From a checkpoint of a small mixture-of-experts model trained on Wikipedia.
Size: 9 layers, 37.2M parameters.
Experts: 64 experts in each of 8 layers, 192 squared ReLU neurons an expert, 2 picks a token, a softmax router, a shared expert of 192 neurons.
Below are experts of layer 4 (counted from 0) of a mixture-of-experts language model. Rows are named up (a neuron's input weights, with its number), down (a neuron's output weights, with its number) and show model dimensions 0-159. Each number is 50 + 10 x the weight over its row's rms, rounded and kept within 0 to 99.
Before each expert's rows: a language model's description of what the expert responds to; "gets" lists some tokens that make up at least twice as much of what it gets as of all text. This comes from a sample of Wikipedia text that the model never trained on. Tokens count by the router's weight.

# expert 58
What it handles: Words opening section headings after "==", such as Bibliography, See also, plus plural nouns (works, members, films) and year digits.
gets: "20", "ations", "ions", " work", "19", "See"
up2:41 48 52 50 58 55 43 31 33 38 68 50 41 43 53 61 59 54 42 40 43 39 51 51 47 48 57 50 50 37 37 45 49 45 31 54 38 55 30 34 45 50 59 26 65 55 56 41 47 34 53 27 61 47 50 55 60 56 40 59 61 57 60 60 49 50 31 71 60 45 39 45 56 47 27 38 50 42 54 49 61 49 36 50 52 37 45 61 43 64 56 47 54 46 47 41 61 49 60 30 42 48 59 52 72 58 50 55 53 51 54 45 40 53 71 37 40 49 59 49 57 57 64 59 63 43 54 26 35 39 40 43 46 42 36 52 52 47 56 42 52 46 42 51 43 51 27 33 49 43 43 47 34 23 47 46 65 53 40 51
down2:42 51 65 54 62 49 54 41 61 58 24 50 51 39 50 49 57 62 54 56 65 44 53 61 65 51 43 62 51 38 65 26 37 40 58 46 48 43 57 55 52 34 45 65 42 44 51 50 40 40 48 38 44 44 37 49 35 53 43 30 44 48 50 51 36 57 57 47 55 42 54 46 68 51 44 37 55 36 37 28 70 38 42 33 47 34 40 42 55 63 45 43 52 69 53 50 45 35 49 59 60 51 48 49 35 59 65 58 50 46 54 69 59 55 32 49 63 55 54 36 52 51 62 48 63 55 40 49 42 65 30 58 62 48 65 47 37 57 68 36 52 63 51 72 45 61 38 58 42 46 58 51 45 58 42 52 55 52 55 31

# expert 17
What it handles: Bare space tokens in table cells after a pipe, often in election results and climate tables, and the space before a year or number in prose.
gets: " ", "   ", "     ", "Dem", " −", " Democrat"
up2:58 56 75 59 46 46 49 51 55 56 48 56 49 76 54 61 64 44 36 42 40 48 55 39 61 60 40 35 46 53 44 39 51 56 51 56 39 40 41 53 51 48 55 71 42 56 57 37 41 45 67 37 63 37 58 49 35 44 51 59 54 45 49 81 51 44 54 51 50 56 48 60 46 49 43 50 38 62 50 40 45 54 46 37 50 54 61 59 42 65 42 40 45 52 53 72 60 55 58 39 55 48 50 59 56 55 45 62 60 31 51 58 49 52 53 81 44 58 42 39 76 53 71 50 55 30 46 38 45 77 40 64 42 57 40 48 51 44 45 45 50 74 40 49 65 43 46 49 55 33 55 45 56 43 39 65 59 51 51 50
down2:35 52 45 69 53 71 41 50 35 40 66 55 52 49 33 56 60 72 51 50 57 44 66 61 50 58 57 44 69 36 48 41 61 48 47 47 59 47 34 52 48 51 56 56 53 47 59 57 69 51 52 56 50 59 48 64 46 38 55 62 54 37 62 35 64 45 57 52 50 42 66 58 61 62 53 37 60 56 72 54 41 44 45 57 50 49 44 58 39 60 49 60 62 46 50 42 59 48 58 45 54 36 71 44 24 46 55 64 56 34 35 32 58 40 51 52 41 31 66 47 46 54 66 70 49 39 53 49 61 50 27 49 59 42 40 45 54 49 29 55 59 49 66 53 36 55 45 48 36 56 53 47 67 55 62 43 51 64 40 52

# expert 40
What it handles: The fragment or inside names and words (Divorce, Theodor, Dobor), plus spaces, years and numbers in election and results tables.
gets: " ", "or", "er", "20", "19", "ors"
up1:35 51 59 41 50 62 39 67 48 63 61 49 54 51 37 56 75 45 60 36 57 63 57 53 67 62 37 31 39 61 38 42 52 50 52 54 59 51 49 61 53 49 55 65 47 62 34 57 57 51 51 43 48 35 62 52 53 45 63 53 38 68 54 57 36 68 39 65 27 47 69 46 42 30 49 52 44 50 49 52 46 50 60 49 52 62 37 50 43 41 50 59 38 49 63 47 59 49 49 49 71 47 67 70 41 47 69 48 49 71 33 55 61 57 53 51 26 46 57 48 59 55 63 39 49 73 63 57 55 42 47 38 41 41 42 52 59 55 56 41 54 46 46 36 63 57 57 63 49 51 64 63 40 59 52 47 53 43 50 47
down1:55 42 50 37 58 57 52 61 54 33 25 59 44 50 54 51 62 53 51 66 45 46 54 52 47 45 51 29 66 46 51 53 34 77 53 52 28 57 43 37 36 37 39 51 37 54 51 34 36 44 47 50 61 39 42 52 57 42 37 50 58 47 49 50 49 71 35 45 41 50 52 39 36 42 53 56 45 45 60 49 45 43 45 66 46 57 45 56 52 42 42 62 34 37 48 58 55 47 48 38 54 57 33 59 56 60 67 34 57 27 60 48 53 35 38 51 48 63 32 47 31 32 31 39 51 50 58 38 31 59 51 56 58 54 61 59 75 51 33 33 42 52 55 54 52 45 42 39 50 45 64 47 46 38 50 53 61 55 53 52